Experts of a small language model.
Experts: 32 experts in each of 8 layers, 128 clamped SwiGLU neurons an expert, 3 picks a token, a sigmoid router, a shared expert of 128 neurons.
Training: a variant of SOAP for the experts, 915M tokens.
Below are experts of layer 3 (counted from 0) of a mixture-of-experts language model. Rows are named router (the router's row for the expert), gate (a neuron's input weights, with its number), up (a neuron's input weights, with its number) and show model dimensions 0-191. Each number is 128 + 32 x the weight over its row's rms, rounded and kept within 0 to 255. Numbers have three digits each.
Before each expert's rows: "comes after" lists some tokens at least twice as common just before its tokens as in all text; "mostly gets" lists some tokens that are sent to it at least half of the time. This comes from a sample of Wikipedia text that the model never trained on. Tokens count by the router's weight.

# expert 15
comes after: " ", "1", "–", " (", "2", "."
mostly gets: "2", "1", "3", "4", "5", "7"
router:108139141099101153080145144149099155093125147109133170124116103086074141131160175131145060128119131124150179090125159164159109215085120165185105152115007122121097150149128183061141087160105103123140155127172168134158100174151115118130158080133140114135121064085132135132157221071117128114130184111166170111130048151176107122163187123116180102168154134135123138130143167153099111127176134166109117091149169195145134104109096086121114160138104115141182149102100087141126128192160121187115163123122135099157114092106113103135091166132068092152135121121126123086076106122107181147
gate0:147134066086152128150099137142127109190127100124134136116094131123102088140156206124186137142143116094083147167099128096162124078146147158097126111076085199113061166146196161120114111183131088119088163141129135086073134143154150061164160112141138175127062139108073160113136144147124140149062101141127102082091114094149129126165128072130151102084141161133057128146111127055129205151137142133102083125137115146112144123137164138171110176115160096166135135187158155083099179174115137195115150105120179150149128154153169115128189121087114186088169127186140097135134115089153176144
up0:127173073117117123143112138119150093165127142105121128075052167130134122119173161107123155108118090133121157146148102107173180071139202137115134089048104229149111104157144129159106086189157136121091170114119116162100136150123148052149192101141141165133060152144116122095131132164115110106068107148142122101092152117167175105121123122148134138087163182110072101129084128083132196182171123132105093140106105149109135110153146153181121179111178088139110165181156166120149131099090153218162162122123177151145112163166139105161167136079169155054165112148139104100129145127156142142
gate1:119137116073099103132074097078187135168121157147123102140150118092137124092077112172138133173061188061205071110165181179166088155188047183081157146176151143090125147098141151087128167095133100142111142171134101071106147102147151151109072127143100126137119166113107136122147159109107174188133097142116122113158126153123097167141139083149125098102103126061111094162170147241125131072160114157116090155162098122109156112081155153140131115158146106145161136089163125151174118124134125120151105107121166143159105068097098154136138100165140110137163071173099092099105121148138176119
up1:138146155040113102121082087114182179148106154114089134111100123113134108127085083145186137153100170114199087142120122160136106142145048120098097154154141148138119125098140106129139091119138131131159144136087203154083115120100130145180069154176085098181080164168092129105119124100163118088109111150117071117164120108109075128080126096112148085109074176090122097222156133152159097093170128146112091149156137101101094105057165117169146151142135128144169175095150139083144109130124105125098087161149179094119133068162097164122142115175178116118165122173123124035123127184119155113

# expert 6
comes after: " |", ",", "-", ":", " of", "."
mostly gets: " L", " C", " P", " S", " D", " M"
router:103112115067141102163160209144186134131065115124148126116111153103157132126039107088132103061156085095179205094138146131135123122107113104146102134139077144180151079112128121067074142207134139178106103138093166132191129147122064080144104175167162156095116101114084104169116093114043136160134113065125142132103149161129159132134155170116107101132112131096084111110141108162117103100155100173061147118128158122148135179109116154084137167119160114127143076151113082155138147139104201128175127141093108160170092076155159104182123110099116189099148135140130103099117095114130161088
gate0:137095168106145140162127148076133173123145122159105109092123094123178168129125115090157138089107057151156132144111143139104089129109117097067097123117118117106151133124116167170123119100106085129084064110084124109152121166116180152091089080174150090119079146116130119140115145130121124075194083063106156165102120159118159130129126136168095157161132089137103191143155128172087120149195095122109166142142176066177090145105117111135152158096076158078100127116115105120069071129163110120070177161158171118114061166057180113138096173225108171113112174118134131098124178192151149102
up0:086154163165098093133114122160152081115136100181084099185157097139078181154067140179068156101108099135112182122079101130073088092157168146116098124105094139133106083146141124146171188155158119122087083113100115126113157137156152152097143058132154090102151098103167113086166136162096139131131142133153071195097106146066094159103106150142117161090124086137130107122127080163116178134158099165083103117152118148121080142117091110126178171093077075131130135175166119072140101155145074132132052193134135161118177151109131157129171100104109143109087106117101137151112060152150199079
gate1:098146139159149147126174132141137162187146099140203149166145225107166175145141143147127147121107125158166095097103134130126172164113077108142120117129148074095141115120100094072101062122142078110139101108125128153116104096126115160173143130092128113088032115143129181176103168130142072202150168146179076165103099164188106106182124102168039127112175191155126135157135147161158117205142080079115138139171105145107151123096152159115171084142176137110122136151096096118123081149101127149106110149162119160128130141118152139108084132110109133116170110209181155144128125137171145176
up1:140114107128156094141131221169094175149083134173184129182131149129169195131114137144122145123115077083173121113093157102121185132143152168156164110126149139071123147143130106134076126106103103131098122151076100159134112140135205155114133105172150080106058094086122153159080149097101108138142183132114137140122134153142105121128133116118110128120170143136062066161064131110105123115168136153124094133096197109145133126170145167083158143137139070092106125118113147139157053143176074164114123159065082202127098085138126161177148151114058144132162159156069130122103079114204119171

# expert 25
comes after: " |\n", " of", ".\n\n", " in", ".", " for"
mostly gets: " a", ".\n\n", " the", " The", "\n\n", " \""
router:137077057140141194121148161102112144116057138163160152095194131128107124186123129129098111121131120164148135163091055079131136094083089097151136176132107157114149076094141105137147124156101147147050110099069156087188100106102111175212109200155181139179129100120141129111165087146153116131122153061125104120124147153135159114089156140116120088130133093125086179114143150098147110163121179130159130097089112112125107063162133180073127134135151156084097163127143100079149143128104137170110165136025114164140130132078055110137120101093150091117192139129120155139142129174147125088
gate0:148170143150091081119093174121161097087173125157117070160086157121120137108129104130122182099147147062117187148176126156082106160107109122060103168092116120188135098120133173141099056160075146138105091089136141120125158142073107178129173121128173100140131125163111115128148136108131092122158149133182155074122138105204174130079060144132139156167111182140159123107116162170132113103080137051166126095099157188159096107141101121170098078180138163152108137128123098128152125132112106186125171173090174126110123072102124152169127123120108182152174124077124105094107164109167213152
up0:143154138165187141143102215106116132130110050144112105092123194151092149084108112119147142120117157152114114141175086120116100115073124126117103111109110125160117187105118151093140137153113181144145112103147143134104153137086132157070160090115146121144132076125134127112203192118142080102102131167142145051156158101163089146164134169146069131154099159168132121111085124169115114158093200084116080138166141136132111140095095103128073116130144172114104058096140080122102136149124164158137205110090199124138091118106141134068223126130152134188141089041101084115082136105156138131
gate1:079145059085118101147079140114124167132139157112134122143161113109140128075100115107189147138110132140127125114119104147056165143188110206102098121127168174137124105126130163097102098132185150119151074122127096105140071081160162056112127118083158095061088114187093144137161165120084166135178130138147141143162115116177141117168176100121136139138124089138125184103038165084100159143126134104099121125089101197151077148100177084136151127166128136137123109097144155116147120112110045170129134090131170117083112089123094103118132104128189087072138108057139119117201139166164184116
up1:090112084128113125150123154121149121134121145072138156139112162129141100129078095152200152091085110120123119137142126117111136104139101200136112110168155105101078090077180161074084066114135105137094178201085153106221124146145137052100095163109160090084077153131032166084118145135074099148139148156145114192093100125145115153162160151157160191156194110144100150118077130095091168064121147143130141122077106149138087122134125152183154069163113103144161132078129153113145100193135077170107142140107090115134158099152134106154110153141183119152123132151134170119164107132165145152

# expert 20
comes after: " |", "-", " the", "|", ":", " a"
mostly gets: " May", " New", " January", " March", " December", " November"
router:117131143100110116125192124137121166117083090107156148115154140102120201115113143156136105115101058141137105203154118130179205116083109121176126144145111111102097087160102094117147168123108158155052122203187117167099040137164099143092125123120112110167171122154107096059191139195035167098103138135176121152125114158124114100164207152115110112071096150104124130115153134170135085120136124127170122160154192173125133099108122203179105142133170144119168110170122139133149128107174112134149149135105108123216143111119116111128178091129127129105139117098116089137176121157109080140
gate0:176095100129145113181108139099074158122124207123078206124089162156180145111146144145140142114157106156155128160130112113130055139114153110132174188117118089101106127126091173143096133112153086121122128140078113111153159181154141111078085163132143113183135148076162128136151158176055149097136089118132103176116121157086117110124119181130104127095113132146111143081161110120120037137139077098104162106134100140171109160119120155125076138129127100210158143180094117120172054105108122119156141200153122144117115155043117100129185080173098143115108167194073086150168094120126091130
up0:193120143104087111162074190112138077136160193180131113166135119167180168121155094099187118091114175102091171078141115152118181202161089169097156140072121085100112147165115086110159132148136128095110152137107144096124132127167144134106088112095131100130145109127123143162160153170110120137153138139086114209121125179143079106137110084144143178063087090101091150126132111146186108119094130118100145120081068138079119134149057114118106146169119119183121119138096148149132132111151102095142145132154159144158111091115136088058140167126114150064109144145070085133223134120204076114
gate1:111100131190138120145153232106070119165090106098120103117118128110158179064066169164134118135108138100058064143157185079156123111148100151108141122138169143105166202172114121098099179103157138160091166224163167123160141149178113139119091115120105126170159084136178100103177113073097136185150136189138127093123121135099162150122130137176094139156092119119168127100109136098111104153102115117111155131140108142163178141123118143124133126063133173184184119106072132148129196113170173166137133099150143173146130106170149089128154101107041113115122127113130103139123108138141163175
up1:106177148133186108128103151121149126148076138131096129105110131148162132089082147116128098169125092110145065116123092116161106160094105108166129162160159133118165167071123154132128131161135199133135213187126141148223147098168107171110077119130116172141153059149156169101130102065096093208089182162154156147096126106082125163148138141192164152145135160136107120106114193138129149114134095123125122102098153140153193143138128175195049138075154128158144145134150153105045105141182144179122121164064188143113145102146136085103144140157141138123165118148138129117148120096166148182

# expert 30
comes after: ",", " of", ".", " in", " for", " with"
mostly gets: " and", " a", " the", " The", " that", " an"
router:093066097094122137106123095113191186115094172192157144124164154166134105204138159117170104092129122143178138182129134148115101130075103119128133170125074166142178140121159136133104131129121147167126138071111100147119139150112127145223170205146170134215121084148130145164212125147140159162101139098114056092115148111153134113179121186155109118135127120163130131143176164088119089159134138091126143075169107181132113092151125094154106137154130120158149126122100057028086142098063128173112134120139094133159120136132066116095097105090120110103166166156134110083138102103146109127
gate0:114181125103117123136114082126121190081166173163119119148167196109128115124112088074108069118183161137147121142136125097076140141084139134128195131088103145078120090173120140141112147101126146088139120138133121105096142089105135114113095154162138142130126156140153145075134048128068098128140181055115126184094118168109161128110101127141178129108073161158181135095093180174105128160081111063089149134145042197072141169174084122118101079132132162136097068150097183138140125075121139135133181146107111107151135136144097145124178137111125146123123076172092090217137148083095135120
up0:146163180106130130083180135136158150145123123140157143084113184103167167172136137153081124175086146119161099112180066101118191143144187134138156135140102166159159129125147166081114140140091138137115181091150169138144140083156171115137141148170132168109090138083164090107166098089097184144139125094088137155090117145084146085152078153111138139157067102146145155140121219103083176112115130144176140180103144128067132150120096149164101131136160206139101144151105167123058131151116138079072194079176160064121142163109050155119135137115161094125095091136102087144192147122110130131
gate1:122122065139066117115144192171101124144130138134108129176114152135150070133130134118132184117089134114112130099150196105114099167132127109110171081089179047136186041103104098103134161100127085106113115107149109079057129140130047111148063128175126112132129099125117166114122065196171114151130088172068125129111130114185151075146152107137131142097144074176165197135126066150096055113116106134163134077111112174136149132178191116084115141133125139087161132143061140117157151137073081085127134135133112123091062107101124156157112113145131124183126112093114144119128151133123130157
up1:140098092121113161155138114145183088128069169146114094158121112163142132120051129111155139110103119144121146102164191118154110192162071045098129119112126071104153066157096147098129155114162099089115074137137154054083118138167103151151093102125124091120153144182075166097115107154168169120108122148114135177066185103136164098180122170115085134135177097112151192183111118147088082099100083108135125088143136131120142147116149078126126072146113118080126147147089116097175114121056052084162071120125102152109102102068084160108054106109116155128111112124136138157168116114150112158

# expert 3
comes after: "\n", ")\n", " |\n", ".\n\n", ".\n", ";\n"
mostly gets: "–", "-", "==", "===", " from", " to"
router:136148049140137111097133127159186155130107133111126185098115136154103166118148106090108089147165110185133128104113081091099127170094085131146133075066103180157169112081173167094134171130116134117117058162172098110185111182161137140122194061150114114156170124120102187158116112139139107136129130060146058092119144099142082126090132172098085150145122063112137111197099168156077124146116142081171039113162089110090108127150111162149148130145101149168146140164113127141136155120185093151114172128143124101104155160114152116132134136091109130157075168103152193127159203147170166116
gate0:134132131067096149167077155076133096100135208143136059135146116069128140174093162123108106143148130080136138143111142060142149137110146149133205140096114094158177103189104131167190164141141123102118107142168104130130069159128124148132165165123117120112138174141127086135118109121152104143125191172123133101093073129156140109054078196099083110103100084126125075170124067064110148097123110156144112172105150174080120108094141151134167164135135101151173071133166139064166099068133086153103148145152169127075138177095121112157110157108089136096113083106145131195096137174101103168
up0:135085079121138167138138123108122112093126160113151051115160099131164149139152119189118075112164158119111083208125151124152148150069139133114066140138180121179088153129181123133122136142115124096147118141117126167170169109095106171125121120106154060106158139149139070098143088132138140119130066205099111138092110112141146144101122133128149150133084050079143115099126090156030121106156119129067063164094112140122084109164076190136176090136116149124156063126108145153095096104084174128064105138150116184105145152090114146203085186127117148172107114110166164121180157126110138159
gate1:116104132157123133120126133153126091093174154046114125200083065187148121096138125065105116122075129125109092148179126077197178138141164112174142139098124136144147118191133130134119138115158184135052149156091152089117186131201139161142074106197142085152187132174134127132093113121135105133093146120120128099093159152137098165078136154117081122133154126111121098149154163099119158137186085205142158109159091172120152169157150202149145132133148090063164102209087103136091076103087127070142107177116092137150149155112135170097159145148129130117142104142101128108092160133147153154
up1:087125105111108141159077121152181127110190132146132135190105097177151137119173104052112178131126127138118132173165141062129165195158117125132148161048112102178129119170092078126120147127120147142098130146084157126095171110203145167197082173181156097146192098190132136153125158131089107105110127079167107043118138164138121106114145127127123108104135142119109082129085153164189141165183097167111108121164130115133148143195155148118182147105146120096170127199141094135177119106096103102155140118125094135072146124109168199129101143175090164107116099165098125152142162094101131086

# expert 29
comes after: " |", " the", "-", "|", ":", " of"
mostly gets: " September", " July", " John", " August", " American", " January"
router:140144136113129147136172145128123084114056116129126191081128123057102135133101139103152169079104111112150084139144160127152140146095140131154115121177109148128145107104156111076181225125112137160126113157112198081133121150135080091094104127161149134086142132111095113125085194186083151159114123125133140078170165151189126119151213113110191155106121123129153108118139133154106155092099087125089120113132188137131113140159156135103145118153147095165148107208114158138136143190083153138193131161142182166178105118112083132137192074045122096123179158156218087139114098124158135130
gate0:128178166143121136091180124151112129154121073122146206129114102158133133172108105057135129198093163127130167197145116155145185086096116156110140138097122123099159091086156104179136183154136125170061157103128145087099147157145113131065108151143137165118179123147103145164133081179122149118118161127125121128109177095170163129126118147160216120151153140070136095130123122130086172108151059139069125088143124093121135103115180155138101151155153158115118102193134177090081124111092073149146119161146141080111144120164114122103142155146150150094141102188126133126139126002079104063
up0:136164174114122112123112155155112104166133124119148171117186136090143128157094124128125180153164187117062132169133120146153160069082132132171074122144098151099165106095199141184151171128169066142133179085174152103083157116170145113137051151133138114135158095148099108160069115151107126135154137103162136149131151119133125144104076153138160119135106140090123108093104099240138147129119091181069158063133160093110108116120163152140095170166094145098169076110188160108106137169090138141140150196118161151148139110125140156139165094189120174070178093162086127169166064121114102120
gate1:138181159128160129164128178123152144187182104112112177182121111114149123073124128084153188076141141156134079145132137111131118095101079127098153103113080111156102092180154120072127113159170123110113050153142157156121099131132120108162094153167178165127147101135084155103113159082104073169088162150152147155152111119114132168131141112141114103141120167104155163070125121140102130101131144082191098166114108150167141137118126120034088138121070182172069110138142197186171149146150109171087075151128148024149113105122147221090119136104134144094193159136133119141142144121123153144
up1:187155139134118182121113182107185124117087130090105177098139064126110105085164115132151105123180116137147108124152196151132095101133096133151139127118115161126071152099111084102156132166172155099094163117111062138140145189131159172174105116090189139172138146125141106105135145163052164099106087103180111118117142216121083116066159124109103105085100220099143043096064122141073062098153123065138144129094091106169147180135129155107117112128118094179117063092154164135128132109085162165148113145121098118133108118096178156112143150130136130141151116158175177107120144132119128165

# expert 1
comes after: " |", "|", ";", " in", ":", " September"
mostly gets: " ", " so", " March", "Career", "^", " November"
router:163148116120114182107158196163113147114180104169180134119137115057125129110156087110139112167109097149174183105141177101209084186130139193118135175083132118065144132134145115119098129110136149139097095121112113136094161144155133141193126170136079110201127078095075064137118190136155172107149114146245107145155168157111149114167107170099136126130096062115128192116133105106078138136147102135069141154117118203101131136163116151134140107149131122120130166103093127103128196079159137145138135139175139129132126151120124117116076099171170144130208111117173147154185121137132117115
gate0:141091062098140148150129143142138082155137092136142166125132078074087136151171142113142117098152053154106126129156103140144073119128056117110149129140108138118112173108130157143115134119147105133131055069109103124131226126164093128102110145135153114122090112113155177082137144094126142174187178148202081057138120145107144143082170122100141209115132127173193136145096148134119157144127100094094134121121098061101164119121111092120131093140115130068105124117125120071113124065150169176173184095120135122139129096119096060138163178112156133141117135096102106181171117177123177229
up0:138103130129176170152148155126194111171178106108079121138141062102124123139164142151195076107124110159150135114143077122140109106160065091108119170125087128118118172104130168125097152071133115159152064106120115155142199150136110127106135166122154108102083098139148168101160150042111136160161122135203122105139148135132148139093171141122153162147145104115196132169111186138123167133110121103103177127115124062113187152116098077121101148158109175105116115078106103092134135074161158188153182135165100107135123102132096082116131152101187139108104162063074057139125133159102195210
gate1:122100099134177104154170169191141098073108163120089124160140144127103171080095100158143080077117090141124090154122094180185183080113143107181108143122151138123158143157117153112106177150112135127119124104139058108202130163107178210092106085099107193063113102098120063189128153099100100144149109129179101130098117103109139128103107152116121091146182133120188136154150146086149099192130130101103124150125159105124191139116102059123123099123109138155124134105104188083101161104139103190203161135082111134090170141205107115092138153095160142094182143107132146101159136149149135109
up1:140100133106137189123124129244170082098109129172076119120150136146133129091102131102171102096147110151151122132123091200138183141116176139222132101149115076134179119173173157175128170121139125178137102095167137108171093191081169197042097085103100186101133094082153094210150141134096171153153107073154159119142130083111096173113105171139155068125155140085135140152143109140156105127132148108126143131108169157085181109107115087152132163137085186130149085120119170134105160078144114179149109131106133123129151115152146142156176156152107133163160146129097152125148108142120162140

# expert 2
comes after: " |", "|", ";", ":", " It", " September"
mostly gets: " ", " in", " at", " on", " In", " can"
router:131164077159130167116176191142115101137161149145177156167150131118123133177117081110111090129116134075137097075178116153140123164107124174136154104129122124071092115172120123146134137107119137162135114126105128081140160160152115140135125108145044085174151087116070106106106148152179137140110137186154209123102122139184153123161072183117135119146156072114116158153139127116070102158155110090123147136147147130076070135130145168144149132146155068100106218113057071137153173051187117142141140136119153171089077147107115111159170122108147154144222093127139072085131079172120123095
gate0:158080116147133170122152107132114026139100098141154108110091051161123155110089127168149160126123138136119145149122141103074214157145133148193129139129149112145107099153083136153159095116073157069220180096116073133116187155086076134167148151139085132172123148145061129098139137146118034118162104180167122122143094131103121095101103161150174121144109154135167125176127137151111167119121124169125160157095121200130142140227118117164162109182058063120106184099124108132131126145143154113133121137136130196142120140123126105142174137144135155154124128154109120110068114132144081162
up0:162112127106159162129169111146135048137115105148150119162059094214091214134104116138154128182087158157107125129107137134080202176154139132187147067107150157125082114138093107126138094059088147050206178131122144125108167143105082110149129176161105143127118206130114168150150116143087067129154101181167127137143109182080088114146129148148118067113136152152182130136183120121138161122142058136066128124097083157123130130159116143148173149179094113095137149103142146181145125123177176134125135117148138112140086115151135080173151132136136136123142076139114140144083085170097149128
gate1:086149091138138101066108226153134113134160131140189109148115156161119150136093163168180148076166099108123125109199095098109124101110176141090122116108145091090166154149188115090109091129131152219112109058188110103154110104106090091184143091138079112105146158149098120120160150060134129133127128077072125108079097108149149094140118170143106126132146079070133105098145175124091108125111149126171131131149105135121144110148107045118094128134136160141136112136097130118130173091138122139098119033138134186132121084119112149130132128175147148151104015165103141152191104129135075137
up1:103165085172176146079131179192167170106132132157165116173087157148134181151118126127156136127175051096128149105223113158092110082104208110094143107081104122119150112150201087093124094134116123149086044153128126163094105081175116116126102125120128089065135147143089152113114155091173133135065153110137098073071096135137151102144085165150167099090127104058113127121156154095105148135138135155187094137169143089113079089136183073130127128112156127145095114115134137111173169087108089087117112090170151157145112124149106151147116107158168137150173049146104116109152101122149108133

# expert 11
comes after: ")", "\n", "3", "4", "5", "6"
mostly gets: ":", " |", "):", " as", " including", " like"
router:115105128125142190126187099173175118126119149125156146102121090099129098118161118141129098195155166104119057116174073107109129156166096118112100145116161162128104144133123127079089117194145178126174158105152167126066148139158111104122164134172127131169140122103128107101150141096179197103095170142126150139048160213085136108103167149245121148089088087135101123140165160219102134162154140127103080119112114113154145147147076122118145104152149183087152108132139117147129174106124155140184081186093157106156087132123120108102125134075073140139118174100075160110115150099174119100
gate0:141142136134180160143093117141155150130130162116167168133149115131128168153144038164171115194127134162139132092137130123124118119163052160179163076137124175188173137132128153106140164150158112127063088159103163113103152154136115181161116103168127075073117150192148097136174094133137092077165099140112150100115145042125129084146180125147164117093087128159105050098099169160132095068092156106141123071183115114161174101080118144094091113187079120156073113148083129096122165088137096149133095074142161097104111175165167124137102134078111107142166138130160139139117180135183120129
up0:112137137198148219127105144144121139187115117160133181145068136106126172113107056111193157160144119089116125109106180097104134140124071150158143049129126130120176151134085184142161104097112135175103107141077171096127064104173107127111100055132145064102125140170174081151147094111147129131141122167118108148129064097108133104115078097124153113106157091180130120081097195137113055144125130091132124077163071161141176158109107122118137090148125179135118103149085125105120161070181124138156110105176167097153133086144135127136105170085142137120119100134125148179100166130193088084
gate1:121163084136135158125176138131140102150162094101147075175130142081161134137119157102108116208080201104173114115110132146105175115146114166157124102123161179062146228102156198076141133139146095123135110130104164171106107134121121184086128086083094126096183097094192147155121108122139137143143119101124083110106163075163161168113145155171129140156143123118131109138149178168107118168122144081123104138133101165103197107074206123135097134162079136200127152092128114133144117163163168071155149089128138186136085101154155215132149097163124114095159175144162125114107187118134107139
up1:108136085069113154101144115216101083127161089088144100170138145081120145159102187122151102150156172113161079126127157164123143156135067148173105142124108174017097186117179208100171107159159132114124139131115131137077102105112150123128141119115131140156127168131147135108161116126131098139148151151152118079124206086125116126112189126171204129133155134161135106133088169142089060162170174131111131183145121142125177127090161128098141170124054129170122126105130106157166078137128140107159169082123145124181101082187165169124104122129096120133122181136052153132094091111102123089

# expert 4
comes after: "0", "9", "1", "8", "2", "7"
mostly gets: " and", ",", ")", "),", "\",", "',"
router:154129119127123134126112094124138123114128208178135125067114124198148136137140132097082107086095134089131202097119221103122164196099127119151186131103139154145134108140168149096122125162107168139144134114086148197111176152156107069163129134138149175107161104119103152138137130127141117133092121150132073129153127139115183114186092182098170154131098109112188149096149172096126071140159165063085171122144140163111118136120172102165130107142085175115141080105128130150103124155085130159157031082058114151212135159137129123033098110088175167119087140105105101107127111160132131133
gate0:152093074127180149141150166151179140168101139190103192159140145118093156119176139097194091103139134092117105165150110100144185104109131113136102096100129139112191145187151143066136105140106118135106100159141114170110142143185105115102116162154170130117115173129146123153124124086103179112170103139105129166062138146122086188128112098145119121128084090105111129139152102074202152114145178155125156139132082127130111155175167063104142145126125075118103128073100190095082107090120131104144053154132065139173154095097102162068176148177157095083126141133053136068110092077167108105
up0:116090151118118110109179127169173149150103134201146147164083144127046158090139095143096109115178169136144088135159145107120080120093185077150078093115119090139134138133119184112141121136098158155111140192126127103135117165192123126088096117114143182089159165180171130118120100142065160074132135141074116137074088170115140197125134106169109176138091081187133149169174158142139157139121159111129125095134081158142118132138174049134082140137134063147107159131122166134120128106136069143137103108119091122131155151057117128100150159145151139131127124150104107089142194021180151069
gate1:133170076150121128151131127198129158137255135167072151101087131145124121133149114101145171134146155098106134159095102153145130106124169095130079080136115150134099145140165157138125168087096139146104125179126180109151123117169046108083176173149182127140153050146151091166151112169070139134153132116134090157174176178091123158078131129132162158081155158080177130122095097054168143179117068113080109087138151118143062130145139129119092155103136099080098164166123099140095139138140109154125098152156172130133189132141173143121152112110138202108109143119153090123120102131052138132
up1:106128114149141165119114130184109119115197103146088135117123150143121101186122090121128121138145167072138177178129109085163148120145170154078042094136174133119087127138156127155121107110121123127113158143148199126171125120163049066101162151134087155141099049116145056182119036133121132094149164093146140127132165147071185135084177122131113134091185122134166140097140072069122124151119043179102135108155114116132115137159079123104115123127207122091110127143059153138138158083115147178119103165129168091138121132181159171142138117126094167126130095123180090078117113092104120107

# expert 17
comes after: "0", "3", ")", "4", "5", "6"
mostly gets: " |", " (", "(", "%", ".", " \\"
router:131131195133137166115150080136172139149078079130149131116168136103140105144125127110086098123133160041166099130172077059156139135098114176137133174074134121064101110106131122087097078150132138133130090101132110093113145134134137092158107172166157114121102129094134075157157160121125140127154192080176173060072161158122092147092187158183127110128071119147182130132136154145090126139151104133096042094123129125121147119116115170118162111118132142079122187154125098149108151109121090114207018165122150125136113179094107090144118172118149184164121193071109148114117142097156100157
gate0:095137120126161149094129054110183177115076144036051124199158096157142100129140091101119124103135132082116138133124131120148142092138129144138092115108124118098143114119141112110076139185117109106130081140094142119080140103124109053102059127107113117105131038109100101127154165116100102137158064132144117136116169102119115118157070111100123137116132142105157106067156193119121067116111142069099100136139140107144129041135062147103150154103152109141144223157140198182101106154134110162122106111122142133143085157159124137145109082176143210081115144100100107073146131101113151189
up0:091108130156143125081115097161142101160158111053124160145177104120143120111097123124157093100143097088140157174107144113215112121165150156121184115135137114149138113092171116104130146157140125164092096146089123109070134105144094103134076085108126131089071100111088016111119111106114128148152112174151144106186162131129119124209133083134120153153124089149152110129165118192170112098094077074110081111168143147152156082167092103119142111082149078131109173184162139183126123121158104195142159096132100099137120153124132093113120060157179168115094188172103073143103161156154064175
gate1:113185169154207107121137147125062113102131128173115072118052090065096107131101114163140123130169130128099121114115135149192123110113111130080122117090107147159111164079097160118176110180130175114107166165080132195162136158128114099150144079141122164151116137079102102082129147165093181143153074099065144115085183122091120127141166148155160076104138090093126091054107162138156098135138126124106112087136187133129122149092130109073127154158034124127155096180157149125128144115145095111115092096177138151106131194182127139151057186087119106133128131164147149097145069112163088144
up1:125105083159177099129116147149074100116150153153112101173096077099086089149054085171114115163154099122083131125088126120150173090169071138115144121080109131159094125079107131132197117174122160119096160109099170120109087127089144091191101072135136155160146154082134098109154145129113182136144096110096117141119141127086133094127120164117197044123128058115101068057065106207121112146137119128128143105174167117109129121101134138074122098135072141137153100163172165160164185095125100129152101072157139117059130156131075136185113140096129099125131120155117079132084116070100109093

# expert 8
comes after: "0", "1", ".", "2", "3", "5"
mostly gets: "′", "%", " million", "%)", "%;", "/km"
router:137152155147094202062151091213151150091127100126145157161127143188091140114123110128104143085103121086125177097155152107141145138111123169128170132068103172037102123152160170105095156129133197112104168139159125125178110151098091108086162115165196109089096125119075114153105184131118164151073170116147147099116105110169081108150169114112112123124164155125163154103113190076113121141141133159097151129173107145123125143149124093127146108149171159132137110178092113158132127208108157116137095116052185150180127161100135120152128172164051175054161134074132138138117134117106177092
gate0:106127144089150161109149176138144129174100148117145115182078116118125077109137105123114144106166124121095141146212081090108188114041172056128174073125144143111132203076170135113050169184147139149081142157139113164144132085148000122143107099110137124134127124071173095096105115104113098159156142173118093085071114153166113096085116128133142102066121133122128064161173123099139087152107145119159150140119117108128119113186171137089120134154102140102149130158139154117099115085101137128086139145124189140167157138136073178098150125153085141090153108149108110144101149111090063113
up0:129200119110208132093140144162115161175133144140144116162078170164129065096151051159126159092161131130105161122172136090129190127098176124129118128109120155122126195085159112095079135131132150124098110146150129098190092144170065120091100200101129153129130110112170119101117087113163126145165157186138154123055132142224146115063085118124127140076079117123127107143156151088111116130146136133192156156121124131132093101132151132111143162107121121116154064159124177174120139139147155124060179156114174131193101117181040144148119172157085116078122124177109146144109150105109092110
gate1:159110109112157064112128160073165112102132098120139109122105142131049064105124140134174135141123107106093144100162163112134148162131094177131088080153133125130093133158163138090078114087119192142119172136128122075139108100089103170126155163173099166081142172150132135132143110129125115159061159088160120125128121079134136208176152113162103095115151116122105129084160164163129174205112062096130153145149148173128120100120174132188068159123077089104123183124139115172151127118087121100135069093120139142227077170112142172111123088155143150091190134145129102125103138128035089088
up1:082106151129179135160122183081155105120074128058137119131128163137117093149122099115139057135146129075170142085080197148153132198189085135112200058151109147128106131079161166146129198111102200179132113104148165065153123116139140119089118118153158110128188119123163115104151115189085132189119154101096112188130134120158095158144155119079090110133123123140087107088093166123155106153136092136105097189181114131125115114132116087148145179138168120078154178172163098138158089129148133060136153127133140146197101154130125095166176108146109172150110161139089107106175084146100143137